{"d_model": 320, "n_experts": 32, "experts_per_token": 2, "vocab_size": 32000, "norm_eps": 1e-05, "batch_tokens": [65536, 131072, 262144, 524288]}
Below are experts of layer 4 (counted from 0) of a mixture-of-experts language model. Rows are named router (the router's row for the expert), down (a neuron's output weights, with its number) and show model dimensions 192-255. Each number is 500 + 50 x the weight over its row's rms, rounded and kept within 0 to 999. Numbers have three digits each.
Before each expert's rows: a language model's description of what the expert responds to. This comes from a sample of Wikipedia text that the model never trained on.

# expert 0
What it handles: Singular common nouns heading a noun phrase after the, a or his, such as album, film, game, city, site.
router:504476421460496473457537507559519483503437491517492514454463515538578517515525554561506410559464621586499537482355443437453538486487430460513449518413450411564577538455520502485432428532517449
down0:444439454533553495427524482409557510513508534511483433500540475500577448508512388412464513497486458519573520550482415609523574619491434516616551513545399509452441441438615459458493453425425437
down1:534422521494462494475544527450467527572517545453457557548560535523504528504521516546540551491463481490431545526434556481491566476503505544557541477439526545510554427529514472562584499423507483
down2:477447493487497497543620561578497472530500492528474484477515532538623485548432489499397472447464558401578514511492434513515458433534478464484539519463468528620493527509516537481500595450518557
down3:514503473438517598586479522474554558500553525496518416553530510471479488479488516561530521588527551491468518558457480459498428574564443492454548499411468526505426460535468482475486510475454489
down4:568532468481523551531509483442551484484452426436463512483579477560560488568564462551551469521457530481454571487488475454518532467455390536563441380475521438492551676452449447519511562537521529
down5:551456459537572446466463471612509533411534504424563441538498473431479534497442510523506490429416535451376323465506519561505607480502435472454587395489500539558465471513465487494500505487534489
down6:474528547550465502576558497581499542430452489393499412439517553484505409545519522543509483520484608420475467520420543463572518444563469479545539527517460564459566480453505481575514507520474458
down7:378489507430507475485487526524469502512541455634447599535406457506513429627499508498506517516438484415567510542496490441537512532501475551503527562570544570587414499472547466522486558514538524
down8:501499571532492489441438455517503454505541469408483526480515501393557543540446393461499475508607435509528587392537509481529546486535469482507476557526476514519451455410546497497508481532438497
down9:431449441529522529512554492564490506473481411521578510490473510425585526534530629508521480338486422500493535531569497458465487475481440531544541573557563646502518459554441486551524463543484532
down10:560491613525532473462539533532520549409574514590495511508575538428576484511559569530498436567536550467522512522529490522563512567517533522487561487497397482471408501491541422507463443581559539
down11:510472575505490470450487491511423503491545546576581478473490447484539453493405545493479560499544474553508571496519472532473486544529461479534464553454567399438527532549483483475526355606510584
down12:467523598527461531533552520423621496428492482541463460488514468538384522561545431509562493502538516428542462526507554402512544447438429494567464512485557561514446492461516528494465522535524481
down13:467519408487474468516509507523545544560455557527535510513510594544524438533483615462472476472503524484472507474489498509479478499524454587568525479460511499557526412495552562449499442552553578
down14:616449508443534480469527513383542526533511494507486419418461503453343422549476491494532486518550467496436515477506482440553440451516475530465547494437549466491547464478516484446424520510505562
down15:485425545563526539537504472426452483510476451537564482432548540539488513524426464508388532555549465423484522478494469497385533544402485537543498682562568544488527535472583539536451493580461520
down16:456474505611489454528561478472492444542571544517507590494551455619491458446519549482464519368499513498443479515404492522542478534524418521478542514498440619550484497620462518555420464437512468
down17:618508512539533470527413431475509501416532488504432576572492514487523557405480403590496543528427465440504483478413562477540545401538544476439521507551482572518520492448557526573517500458497512
down18:497524466491427475421513465517494484503475583429608502532461502568503530420475575472542550557496442475496493543526513563534496603516478511516516509453393500561502536562504492525457455503551415
down19:551515559517567518551460461545482384619518463524478507558554555477464515426530527470464535461353477460594520557455407490492487562495474552532538343542483509511455481425477511557518438470553406
down20:413488547487506539477483500461497504552550472458529576457444496473395525494506462453467500565424478479515445458460509527557438424563528527487545506505593521471463406472479566486543537506433473
down21:565504512497522479470468465503391512448505426424486530472605477562495563541467474576530583527573458453572496515519514506586504542502470467515413497549516529470581517447555411417511521462533457
down22:430486450515563478461467529468458482542579608486438467591421539567448489559525532472532481580441546457510485584447486545466528511544591449500544456566497512471512505458505457576488518489508472
down23:542559455447540528453516530498512482454568469454550502507429505494483490491469461497473480432447493530483535427354506531449441511501543540525492457555558439493455512466515428523457458507494515
down24:503413525590455451465498475483488503545478508495605513516550521536542533471575524466560461468569528506559416529559562530497549513585535568403372469527505679437438421454580434459482487471525570
down25:504494461533461439481468442492429546469492471549443493524576440419644538374458479456405565506548519427473458466466553460450509498528493499498457477518554516481467450410429462521567426413502557
down26:462504450442464538509444448493452568512509445548523488493457483522558567523429424542546476621525460491491449522492503529548449528492516492535524464546446479522459550474506492500470382402537472
down27:572520500507588469524439439548464527458493466446522511460517487433532600577508455434530518514521533486469475525568467471565484600521461572497536487598452574574572587484525485511515485484501525
down28:477534520496474474460486526508510442513442538496523496553424410471559435538578518461501456538503470553494555519520497531520533559538493416450526423508474546589443446468481537435512503438471463
down29:530465449415543468494457566467483588545509459606464482511546482478505580517587444534545475439572506458518525474441418540549509368586453502451511543561627449399427460502478460563522441519499438
down30:424537546562463451503480378478501526522615531475506535510461585452552541471518413548557534542441470530489516467545425520449401416551470525617422444508489501533542577541561510524542415450471457
down31:465510466471554557398545590606621560595415592595544517551439505595545451418564500494475459482476512511491550533543519598560503502540486510540444475437537493372461622396482400536497506460532586
down32:533452564504474574475510592482527388467418510511558492549471446495528466458532517490504551457486464506483459663476449424443482589523524559495518570590527506455430589447482607539471484413440518
down33:511491362467523402492516544529481548502508537447480502462502542459485476485519633465396553470532495458594422491546535429479433515417481442407519489518474430530494475564504551528493454486543463
down34:443563571525519498548534525519485536445517439443543474561465553581408547636506494492529429496455649526476504404434477413550587495522499558442496482457486508523531473518505489515544505477544551
down35:496447546436612501571475410516483432491498459485512540507524518451416546487446516435535418413493459448564475590457501482567434530545586469564432499681490487485527547421453527518404515471468473
down36:500486598491412505471435538520673555566453466537517563511538410491466461554479565537517409391536494410484421549498528462443490413593500537580428481442431587451511521432428495584489545494494435
down37:474509513516521509431450461519510467563412429432431529585584507467564481469513487589498495495440496436453412430485480467407473470520564435521524406463505560496533462492532540487571408545484449
down38:517493524574531564519475534486440524481520531433624473504394559521484494490643510548471459508566414539597449429496555517419587540440586483549495521522563533485470477509524553484560537500552416
down39:362558529456444541462593468615456532551586537382556506448474566513528517444439626628590414507485559505449476523542588454493550506470599544613501481457466598491465520467436531486491546512428425
down40:449483448572562502629502469537571552590485482598540532453482550522593516453481527576482547473455485493478482551554478508613377526454458527553475541458540419546473451509458446472412590488571470
down41:484573561572566464481523539536432413466490575514412452552499561493549488504641539476460451571526549453547486484483437488465519427551478506443459571502493468517459495437475559486497523480420543
down42:488598462441493594613511456458519525522501568390476587448424486479520543530503460508457542471473487500536491561446505533505504612536522553462424581536482545545575524523453570486451485407629510
down43:429472489438409585544496434475512589521446499431427416394447527585423498481521500408318554529539508494467464433466474416531462409486481508476542488515481505466467532522498567503516553552487531
down44:512461447582485554543421544444549507437483531437549455484519524529428516438488489563501454393494484471450482549450461551461535423477572456454534522564576600393492518562564467565526500441493486
down45:452573517520586498515449583490419568547597565579434520521496514626451504547558468517557485552567537631406514582585474535483542493563421493409493429592494534477465544515539635468437438387474432
down46:509449517489427617546529494612423622556503505503575468488523502553428479523522536497509446470465537456438551479553496451517554561537505458506474443428409475543490481540613575499566547582492441
down47:445514418560431460479462505485504514442515582548503559493473513457536487553557533526525545541517633573578395510476472421537496467467551382581490466492512592505507466588543510493518540606496474
down48:519547428452483434574560513501545494382505417470525508429466491543508474502542554520452558555548471466579555460504434472505487411506535574551434494508509489545503484467445462492509540530541541
down49:469442477489499531541464475462488450484510531592481398562537482487644608516466550445481434509522409465560500455430419520475528505517444507475556489552471415479480507403407543522507501497481477
down50:479490504545597407529518480513526420419445528566528578505604563511521496538476378542517594453520562553529516504435612423433456485428477574556529564483440430537485496539529545472537429563445485
down51:483486448507510515403577478422571564521513411504528581499544490494485518535567523513587506507552560459513479542517487509631434543475501571551476511561562570430506412551551464517552510538513609
down52:480453493480522601615535481483500472473532481458478609515511454513514609564628506501528574492544495490475468487507489590444502478551554511490556531534551482474548579466525513465472575482547483
down53:539548587508497511411478489426499494508485576455464447553480536458595512541527547525491500483391578479447519546493507467458457505628518494505437482560573447462619546619506567476480541533533482
down54:439491433547557467482462511414543405501489473478461552459430528518519553462569476451424479460610431469492498563548510571409516544467531522471541518451574546401534466440449563442499482589498469
down55:422530500519509497491526534428496519498521506528450495502469584503509568493517480588561479472480522521539563465479465467576393555439559493504504550408574434511485584489483461523571414520518558
down56:488574517451457531521448471450484532437569504525456438451510468541564499478480452536516463504494530466498499468567510450470530526468415476491519470377503397459353525482558538580522479558504514
down57:483437423490527502467467482499496531524501567530470465513492493451487485489514557424539561552513477476502585545507519477577501451524531474508576493594525547457562413422522462510465538577478479
down58:508455508523495601481505579486538501557527526470492488484528527512444422481489474497433369520432728494474452530435553438471417465498591563444501526571476557429547527466432509582514532477560424
down59:577508464515563458444389507505534556525602541471437509461498413474435508501600474527433392588617497636569449556460567547422525529511538516485581424540435419486541385501479547468498476447409521
down60:521390522441550499508561497578556488513593384560476457518435531551496551375450468513476507604524518499460544437505527426528507505610550463504451511556608553452457478522502536561466526409497540
down61:501372510496530456521509565500484470430509527414520446430512509470542420455520534514524503506525399451575461442629473514462584473542574456594528569395525517465476458430471523537488528477435434
down62:513411594532490466557534451494526503394457460522494509472570534528552502593497550375438464550466508443493603570500569529435504526475427416395566582415580413457523542546481545529526513529456473
down63:492451439514491462424401634533436445448544461438504520545450488500435456544491492570461468502448468541468532444555528457486594468431493475477473534442509366460499579530524520483485497508517521
down64:476515501451515476547395517490499504573400512577472521562570403530472534538599569523462455439558456512554584476453556406532487536509537532490555523530580588495538556540531554469512482525451523
down65:495454524469479502513496483523500467434465461591532548576483503524520501397488530530500440422443493487479526538491540517469578513605490464543581470570430504516487504417553483540454524411491478
down66:562533488438502465444456466514537429483536579450453553534517488417546494458516573487526490492543512417551640613482479450491552522532470482504353418506356433458564542459463464466495447482441482

# expert 15
What it handles: Abstract nouns and adjectives for fields, activities or qualities after prepositions, such as development, education, security, political, health.
router:480526507498584518472574598517537488500433561558480467488551496434532480473566478498510468454465599496442395489447412447460550472472480520578510419477376514518487495520476417407506487476503449
down0:425497481502538408572497446516478582472495550525554510478573507494581415483510523520613419494414502487399484473476629582540540460457488450519500596573471411525525526480450560466472581491479469
down1:521509492516509519524654454411562477481392502574504582449449476557472531522572503611534503538481538563488608436447430456511449484511505540466425516470585524492555513492537504514526515477426523
down2:479479489499520523456496549560497438415551501482497516466496521505443387487452596401540573444477513476483567385460490453427511482537488433475493514467493546552481446465421447527476582514540527
down3:456384525451576478497422567523487488516559382548473538584505580418539492545499498559413559543485542449557486524518462397527498474483522505554531420463474487461488489496534510376510497480503602
down4:425443492545385513539470481565505435497469499408577536522453594546547521534475486433458455463497596434472467521499504560478567566484537465479443580567526436580454493587591462534468501549507453
down5:443571392532503449407430465486489542534549564524506574544510556469518395514463539608472597570458587494463567508436519366479425563490478481610459445485428543429398428484446514417448547457484544
down6:508528461475430557516531464566426474557400566523548504403525517514535467424448503456585473455475481426433535484474525471416473395442352443589482460513430578562467493483519502433423349555477528
down7:473477489508495461483495519457594428481505505639602342511465404481517445521426430475437471474494443561457526492471475458489517494493552582512480464472516484525451396568564484535481596548451565
down8:554484509503494546571478563473437476532494512445533458545579557414483579591515499454454498542483492481533398448436496506479368455513483510445495495427533519514601490553571476445605477486556440
down9:543482480457493369575496489592496522491429554538572427463470601517457481543461521505418423515485418568455478515483461518387500602466473541535593500602539538549460577508515463507530609431455444
down10:492551538456417413501559535567481469544454482425552471461468498558493554547564452448566487524551480471348456504519491430467535529404538616543486490541561392582454542499456503502521511518424499
down11:420453511543357572485568498448498518424435497543517570476564537430505464519524552540546490470514448540553465511534314503519501484468494487589551478518457566524493419566437503597455523511510512
down12:423568577511339494477501448575618448631539466546496516439419453488453454537550517504396470546542432496444464471450487586458577384520475568708557478452491437469543493566533513561508471508508488
down13:472541500535530555461429525460551458414536463560510509547413459563481467449586574473550611462471624528498528513520495377485548548512497572494521415550441538520462460439456436491588505395458542
down14:466482543452525616442531446488555556467504491447501536561464495446509428557508458465483497492559437490550590588508513470495508518560485499570499413484541496582495547571537535463452536514450529
down15:443484492429468514514525561529545550505574494580554560494589479540554445596465462513451548503527463430426425581524476493472450474515535473518374482482532541533515505460522451515514464530466519
down16:576519535435615456402522423490430434500528423479433496577506473526459445432519485571386554533452415551500522546590390526520488502449504469458450494479483438538505484494448471437550614471449472
down17:530462472567485479588511552431488497473515470481494506541474507500418537494562445454492462472533456501468564468549591401476400486543535521496458450518644515414473491427495453545500492508553572
down18:428531427476479494430456487541568525414490580517522436481500519480531440479527577496458601548513514528562505515486495492484552423537463531523436511473471493532551549494493649486534526507444468
down19:443431455553497497533542490520483405550497542425470457531470515574419566499476482552498552436508490490484567496497537549397432437524485484536488463597508519469572449493525600531499540551406428
down20:510565512457498463524441449508506495443558458515471604465470468503402599503558517483482528502508495521567476532531479516483570525441517498553482431497550462507521393507490528478474530575501569
down21:479555514538481497502464472517455559446421549559437431477547431511492543437478557555494646511533500460536551476536455462583434518479523542501397538578472434503448422466482573531513523577537583
down22:452462509423613508476503542517552497499566513469536543550445526494538523423414507634519565555490520556465424437483493464504547457692532576551475512551563495511515463453507505526528507469581522
down23:439450607535502521483479530573506510580512544487584511474572456540447540480513569465535560448479502536516559510530464406436525479527438544466524494536491400514523468574528517554524446505490454
down24:472572445512528457514466675596516597485584498514586467492482503512376509512573458425555447541469515439566510500439528531498525554576476480543516483521569453530456581541522485549434574522512498
down25:428505546460518546499462515477470489535567483475509489454423527429524521421565473434439530521443451478435544553459488588483462488498531505452553572464505478500537489540523528418526520563478487
down26:497549544526459561495516435614615488524481491509489454543419449622542558527459567590597486391546436438526479515424607457506508499514374451520474429517523538418460467578400457457472507479524447
down27:549497551555493446552418556550575567535453573465538603505392462451542438619580476534519511538429599506453502589529434472484521456493559446366512490491446437486549568481500499463614500479486542
down28:532515501528426500476507457540465529539592459483620544569503439500558422463522554401508489518505582445573526512490481439497444456452485485466513479473506510568582541513528529533523500485489562
down29:510540488425510568502420528578540478513472501545555501486516441423515466514427397439500443519559557374558484492531482535486504544485457483520429525480499526477505503454515512451452470512531475
down30:478628499541435520460555491491518524512526531477487446467425572491435442549462460463466472406462488579486508436555518482466516353459428465477532392511522552532565463482552494554445506485505528
down31:448473519497504535493529526453416532479448526517564567477539497479521522506507479475537510314566524450496516413525569486468571593456558556465494457480498443448585537526557412546431502529501582
down32:511450559499564510467455524521436562556464444469582570431439564527462507541520519441523521479474529525491460517433493516455464489463463476404542493545488488563488507553563527559497514460584475
down33:442441537512537524488548512535451505543490494510427476436488534534435471484582513487478446460419568436444469539547501495557577648548472573461502469551455450488568513571523492506419553526609553
down34:572495550434631549478500550429589428480464539438480552453560536485589522535478413532396519443498462455410467481456503432413467435496580388523542530463382523528500506517584394481457586485453488
down35:456564491517502562466501559470491512529472504498512531403528539484518488452465530566459507554536508483469496487410422528494491502511547520522489523504484440500492495457497449522512517593559534
down36:523519573551488542524518606537490514394605542487569463460496502536462464666467423476554475469483547484509511484494562402542504558498495407463504476427458565463480556459515480503402507531549482
down37:501485504512455597531585575574465550441502447557431508589504482501484575548505548457532414533438435567486537490500440477419648564440545579474515486447544498438391545409491570547506488497448416
down38:416466485449562504394499498490509470477592451467535547471404524511461475480537430556631555500458465390495467468400560487514542559528525441498420455437522514564516415521492471500454616516502559
down39:588474503513539438403454481416502481616552547501483541468497516557546401452522574576509509542518577462459487522479556499508467490507475559512493467482490501537487476474376518491528529421492507
down40:493443515470425374561439496459463606451568508511487491586575530540452564559515469480495478443454482468501471496543474516461442441495532520536521528455535392428505464567442506549476520354482442
down41:512465514552550562472423504495537536449475531385413480363549528437543465487487563507497473465486507513496487468435564551390525482524498538431462537461495567568468519442633492518476578525462514
down42:529578526486480455509477534562494504528438484532541521511522500544608524472501434447609562477548486576481561495570555495464457532459439477519529499450499495600501457536437549440539439548503450
down43:494554526572495500488595565606504547537547469588496495440444533485475510496465481462453533437463433485404419456494479606486499487465491494534449486542578434375482497474487508547487468485543446
down44:485517530554494413473552400447471538497475507538423558529385468488552504467481526506514517572507424499529427577515481532408447496527515510399499533476518500487460541583455555477459524501466567
down45:556532498548454475527462398628469521523542391509432492470474515502528407611480519472552506425557499483562479553549536462527478442529554553529585494522464521542644485581453474544562564478523558
down46:474507612580490529423505589523551484449469349418609563543551416508407499441447476466492456509525574558509495452457563447524533501534509603524559449499448463574489552491459458503478464566568524
down47:492564574525469505422412441544468484501502532560494545492578549432352425474506456590403478547486502462530471487498573549446521502593439515522549573538531552503495429499576593444528506543474541
down48:384476525583440476554429469532429526446496559511578442501420440458513424577501464534553444463496574584487462428452532535448566413511488513543505505567494505515537372440448492552470444514615438
down49:448510526580522429479569487539486491546621533498475490570504508489496430398441524417481469451532511519529466560495523405565570486617470557446333478552541523487517484426496567583533478534512519
down50:449484553446395416473530434486526574565459508499486508450551440506482528504524497476502550555557482522494538493527476428458738494445468555551525514499555519478501497416550514408446528503462492
down51:475479573561470468542497414488480560439609519545499532506486637542584466512529535437525515498522458518496488456485482630498436403461546457578504486544531551470416493512412434549521495583579472
down52:513500525544450447522464461534522524529608536524595522551516537596503488574505394421532601509585518499516387451534564553485465455459517537523499544416567574478552481457539452451553533496511472
down53:463570448524481522489475520503556425490467537469464466535480504528556516471568489440533504474502428409578552450501446526455491369504529478601535428474538538457495542467511470412457487474496521
down54:467355534472547484497503450437475353459394526500486567384470593473506554501485509503574502525600511561427458510482491565491506378445537426442545465441430441502462504503444442501485541558503444
down55:459456486577470490567430391426433550443472565558513512474549515568539428468539479544497482548493542520466464420579557522500490584434500462547575487501409435475475505508511559527430533561378491
down56:504531455466489517457471394540579534433568491540529573496621572564404406491542527532497431436448516536479425537498626482510489523567479529509518387564581573497451511584513442508474491495549414
down57:416412456499459566501513447465507509501533516503492429496540504499573486502542489511524460476473441543496443542557542515453526556553559530407382526483482614544549428545550460489475446405478582
down58:437476482515580511402486473583500398419530659552448441567445523452509571466524460550510481519476510542445540566408515515567465416490572504518497533552558526405468503480422485482514543512498459
down59:559446568462478524571453537494521491566556486509540486497454508399548497538520439535557488536632524591491588508461429510509514487469503618505568438438558484482460541507546433528580415487551468
down60:488504501548455501457558526460543544592484496460496510443397433521533482519618438593506523479591471441524537507483590416457543539413481503496446515495495542498441540500496530525407592456663462
down61:595548449489525495524507459465500490439622564519509472586476505531530455544499519545470479462495466565497485475546454508502457444560559557551519459497462436513492544471457537452553635476576590
down62:495487397538494480443458476440462514539482512553516521486611513547421489499457547562508455481460409527529511554491532440411566481483485517559539489587509464553522464563461435431476455544515505
down63:524467465489477450543495497486501448524459595487423484434564526539502433588504478578491531451482469537428503500441488473490570437487509394496544472373510443503500505453505475506516503436470546
down64:420553453414496443480431417478542439457421541478526592584454511517494532464523473507510433459450442461505473540463504483505583489460509531591539591447444436530551475544549535539495486515379479
down65:536503455483484467545482555367491441582445554496455477408427491581510493515417440518549489445535460529536488469390504431537477584533534535424536463489470522501520543445429506572443464479519486
down66:450546534536420518537549416508406544518492481483468480493562415413502496458455486464495579546582450543459497500557526469548524520482515559466505472505501498418496526583519521487557474447498536

# expert 31
What it handles: Measurement units inside parentheses (km, ft, lb, mi, acres), percent signs, and bytes of Thai, Tamil or Arabic text.
router:440623444542502441473488480518468539575454538525456504416484527514490537440494439420558467414531518535453571577451365482446594518500555496460455538577460458591553494433474489619469429498479547
down0:535465536460552504523533525554552461580490463400554504552511560505565434434608566564528509505519486516427540501508574508587406563500459507525475475524458492458500514502478490481449511440525578
down1:541535451449495498557482460413441450478495531524528526597472492515567521553524515491473492425597511446570546563509523440463485486449511614500518520545542507534424558541515491445507435554555463
down2:467479537538613531488572455465480625444475529520592338534426497641478509568354523524436486492463490523492543432484435498558489594499504572441493527561426501552534546491406537449588513474408600
down3:501489480421431376490482512504566342435542517531560497501480467559469526375526439426425478525494478450433522467492582455537564498487430510444478483518429516457484430386479545437460386531549474
down4:557494513580487550555506440476446485440521556504440534483559559455471438491630481510385470467479489513460473501520526543497481466550554503492451428427400487500519576525548540499568515383494496
down5:427514532561586540442478467538518524442486500564517532530556500510460578472472500515415524580536581529444492540570535474488484476437568511528472555538407437613459575515449509478538466450444447
down6:497469434507508555593494491502436535502517489518497614394579475514406474514479553504496592530484514495538452519545506466631525429545494486530463473514550394521545605477426472495539525463474551
down7:496482484565422645462528539452545493557506530564485485509498517514506532569547518467513468532464467422551571427518502485589480542557605424507432480505475541494462532477500497394483511415524575
down8:464365467416552546512512524556436424535435513501478470529428420465535535524562532441515455453530567559437357512489534484505573570497499500491557491534349496503430533527467548582513491513460469
down9:485501568507462497464513450512495469569487474522544511463452547489459470469444622531461481537491590493557508617553505411512474535398568515506506551500517571515475442493554515466535464521576480
down10:466557465547524510494490572502475460456483525396507523529550514557413527551484417441476545458459519526536591497574446485507528553470454480526511426441485421584571508434513518597512536523541594
down11:514510577481502485463512432563410428517469550455516498457483471524503528467448435549563518512500415489493458458551488522472421474553631504491498455466509405489525507512452585488466491463484506
down12:489461468455529441475563568629524516485482509497505465387481543373577514435574529545476434492526426515479469491433555419446482567506542603486481455436449524529495514500498525479514461505477513
down13:497558427524419505522552487507461491452571526465578492453430458527514522526544571582458460573503485509480584396440453543529459462600546442522553642531515483571448425495499475505593511452509428
down14:553530500486594480498524473410478578521456429414526496510535435513534441451538497597486575559527563477512507474446509487467540517517514520436429619531466483456476507426411515461515526532522535
down15:515450451543514481547604462571411508505539542574504481469451589547468465536480445440512485574486543544513487485479465455459576550571465494488454490472448547484540435516526451570535590438607442
down16:540509434475531428488451589449538523517520545545539495486483565445462460503407594502415478547552548500504546517509535488491547518448524566551462479502524558567467528448484479455568546483523541
down17:580612464422501479501468443581542519571521434489480495575533387451457513475553583460487472516508472540427489495463557545481473515447540538437504472501490488567512407580459510588566518564458432
down18:504491568568522507508414527469465632522542412427552495497502639454507531532477445515580479450462511513542367491505502464645521433441497584532497606417490489482478514505508518521539424450475542
down19:472423512520586492415532547458441515395485383608533470441497508466418492507469502437494522493467489565482605481493450554418506475516557542522533580574470507502570483494551466449500465488568499
down20:519489441543627499538415428498468420457562469408457436479473502439573462509521430434450539503438568468528507423493581530519500549532468486538455500574537531517499401436355466501520517387411447
down21:487443450562488488501551475521444550523473491466550404542420445499498416457506478515516457479454571481407490559513506571476485435542471516463427364456515561517551484546640557553466478598517495
down22:532582435577499434480475516533483480452420549556540457500448533437602550537497632520529460525491476535439526502487410431441482414477595479515494518481510589543447550538565434515513464533535478
down23:608513574464503528551509455566517566505530545554467531508476445465518462538489389497527512531441417471504543501500576528419514468537561453519482519448462556539486490514486521447408588567522492
down24:449505490527546474526524466647527495564615479455456541436456468521537414433424515490571533501428429435491541531492517427532440461600445503528496491525609456514516544506442515546464474541417513
down25:469493507594505527605577538534547437441439411496477508527478522499434479526456411402457441546523443496694448539483512466490491421572535445461481363457469593530544461477508403473433496449493464
down26:568522502497474454552426518584580498543477528424507443570461560469523531448549524419524497561466484551529490540427481500510407496429557505549487450537378499439557609498525539545508577576456549
down27:504463471468549514546449490601469467550405504404519573512519451574480561500412464454433576480579466436436503498461495566450515458578467527500559478513527505576495542603464505511418519485583496
down28:518479369481513542468539489468501471447520550588487445450501611524510528514509460531572457486515566517458518383542559417527509512567521404420534491519538492486506531542525480553502468486496598
down29:535584459553544528498398481447561513542448404485453580497405577513501467481502518427425655475528476451517546474410456583469460462520498605431585421450445506484527551486520456550537551407490508
down30:451472516506556506475507471544547519447467560431483395475523541528496535498487535479594498526448602566520465459506460634519575545574514423469543500520509520494472522413473497466486578508527448
down31:516595467487543427509480520435452491561501393496518523407496469502549481528464466512472529466541446471452478525505394496562507576544515429490399498385468529485472512475474507516482440454503507
down32:490501477478475512520564579454473548536551589477509514525513535512467553488529514537474577514536430446522363558475534494425492573539540480497539483561493510427453393438509458531546502521544484
down33:590420504371530494454458509466558473565491481492504552491432521380504607479541504453437553474439462453461501406559477443486452413490486571438530499555525544577490439470486563408510492472525495
down34:544497559452523470481511513569494471560450548568624485360567500468487483412441534538461536573523490510465542526490453539506483446540521460454406459456520512509537479564597547494503457562512381
down35:537538455544550466497464552449500501490619515513549428524424453494461605545426497414541458566459563449486471491448560585394405483531535461510540465470522428614554504544561477462482482525499531
down36:466391518524452473492516452417479457466596489477507575553421585535500538451555518520468406535581463488498500509423463591340457486419519515585482432544540501455485544571468535519502485538441518
down37:502511491546501491573592456495523513547515593534488508489503474408412513492459472527583374550580512480500521468519492437446424455460603535559428410470477542555454429515523547556499511526471484
down38:509484469494543484563479486482467526540461511471455573456471509443573391454534503524483393462474514468549533492512577457502540499502520530594514522483497498477436471500581474423402534476444544
down39:410552446615503527401419470449429564496542511502590461416553423444456500453527527483514537469544564462430550514492553471473519540500401455597527439469569467549448422510559504498496534464514518
down40:551538494498566638480445540436651526551607436457487515535552561472571469444524515493540493471443547521512448595547400436478461509424439482449487486454521466487439559510493550425458506494448471
down41:502528509405530561471428443532520415427539517469542432490390464490524466492513514658477498359524482494478527516420452533488607443448442429439466521485396474576525404489471379502580539519531447
down42:438435472573528403474526525497458497591486394465528596436468474490438453454548454497558545589552537545523515524542512516531563458480506516445498542461500599534521523513450494471406418509452526
down43:497611510537486440439581506487402596554505446501570409524512453517550438427441508547480495587496524538548431540558457532526447493507543541497519457438484496489579547408380584515566531484585482
down44:492517466480551510523608623484512519562526453524574471427495529468493541566497480502440492513556489447607602479411462468543526472521504511503439455518420436520549437461556430568490525424593544
down45:487484486499491613493582549449480474523457525465491467496551512571521369466502510527516577452575606478580375483530584595568453447509439482540464510546536544455477529482524567567468538511546527
down46:511542488398531577452478524525521504510543514471420584481558516503414503523496626402433507554496533381532580470529534402450449467485454565466562428504418468476592401532470464470440546496505519
down47:507516480503511415433512460459503501471542386488456511577564541484512427608438503424521554471542471611524673519531466503501502555521477512442454500516495460508442537481445518462467507413536516
down48:532488353521447465478507549510587541518491519563557555477493504476499534515488477561499472519547507432448530462401382538464457534498559520505512555518472468495597445472562483494432450519454469
down49:511546589484530516471468503562515495521513636499434432556588500398481554412437479442536471566469635410507434441458442555470494434578477540499545621587386483562471453516496548439505550476520544
down50:466479535491535530498494507453424506536512532497535414530553461609527503468504492501450472509455511466454392442549328413560520560522546510472480563484576493469558541517502511508523479552539471
down51:473542520485408485538495469573559472456508588448509473545476462560490525564466560422504555594478527535583500585418462493408524521494573459442527403402443529528600543506475536451498436475529520
down52:495436524535525561435592524545490560511471522458391542484570503526569483499510523461557556584499500492384441519574586461507455577454493504531540450444415527500516442472504490444480421596424459
down53:542594590536574607527526487483462575572567531442510505512506605602405489471420550508528607486526484435592417409496563575582456456417584488434558500454572521482491571502586524500484539478457444
down54:511579529445563478505536434470538495435600562575513425508553441487486495507506451439564477535491582465522582477509464553501592518544449487500539621523429383504559525502441457460443520526487484
down55:486461408561485390542511518403521452530510590588461448455499499509539415576467474527574585468559466550474599549496495430508546505455471565471551533518441464549525459584528487489369521539488507
down56:439482571495492475451420490423504499647543473505536454556529541517494490436523440519537538495564505480479470508507511496441489510457495460506538487544451519473577483446510538499536513508620494
down57:523549490493583468439446453504533513520535528485539498475546471444378453461484440385571463483484511474415503494533553549430526524500507498567546518533466521577506423393441470399485476526481482
down58:491485493458518499475457413436525627534369585454493482506408478522516475528578491471515449537515554427474431504637541576468556438459419579514390570523472506505475510519508456481497606520539618
down59:537520476489519540485554472449431472512422387510420481568509611466496498451499433537562509512441468457496575575502529545543510579609510495491443482477466533552583463456456399411414498548501433
down60:457425425531584466509481476466453535484424442536513453467527464408504506475599545445515560471516526616473544477536534487497637510477467614427584455545551496632533507552526454561483453601515456
down61:473461520522395559473584527515561437346517491403477453526512506463551512438494490516473463490479553580419535501509529568503480470489475508516505464484416541586476468537483531515557454481535547
down62:429453593430499527535554469444513463461459366603528456518565516424513476490507487487600586593577564527501472505434491525551581473447531468486470434472615513494474512522555529511439513497500581
down63:509491498503559413475392478501505491484422613515478491553546507542457479434401589376515497513441544513464535453509451401485484433384499472524400450548527524592496522480607485550459498541447448
down64:398486470480549536450501593612423487503513538546526489505502521537531506417463488513609519468560574459422472485515470558512479494434509581553593540506553447611480497495423503538499548504453520
down65:538500517552407445503552485473612473493460497573469496455414521418503503498494597337407507529463419478564497481448509553534482425461503526545463570525535488428512485535574479459427408525550453
down66:425482479485435534586504473394395470488456523537469555520505511529466529468525474539494570471416532420461504479505505520571563537452515463470528472504518564543340487505445461560564442438505398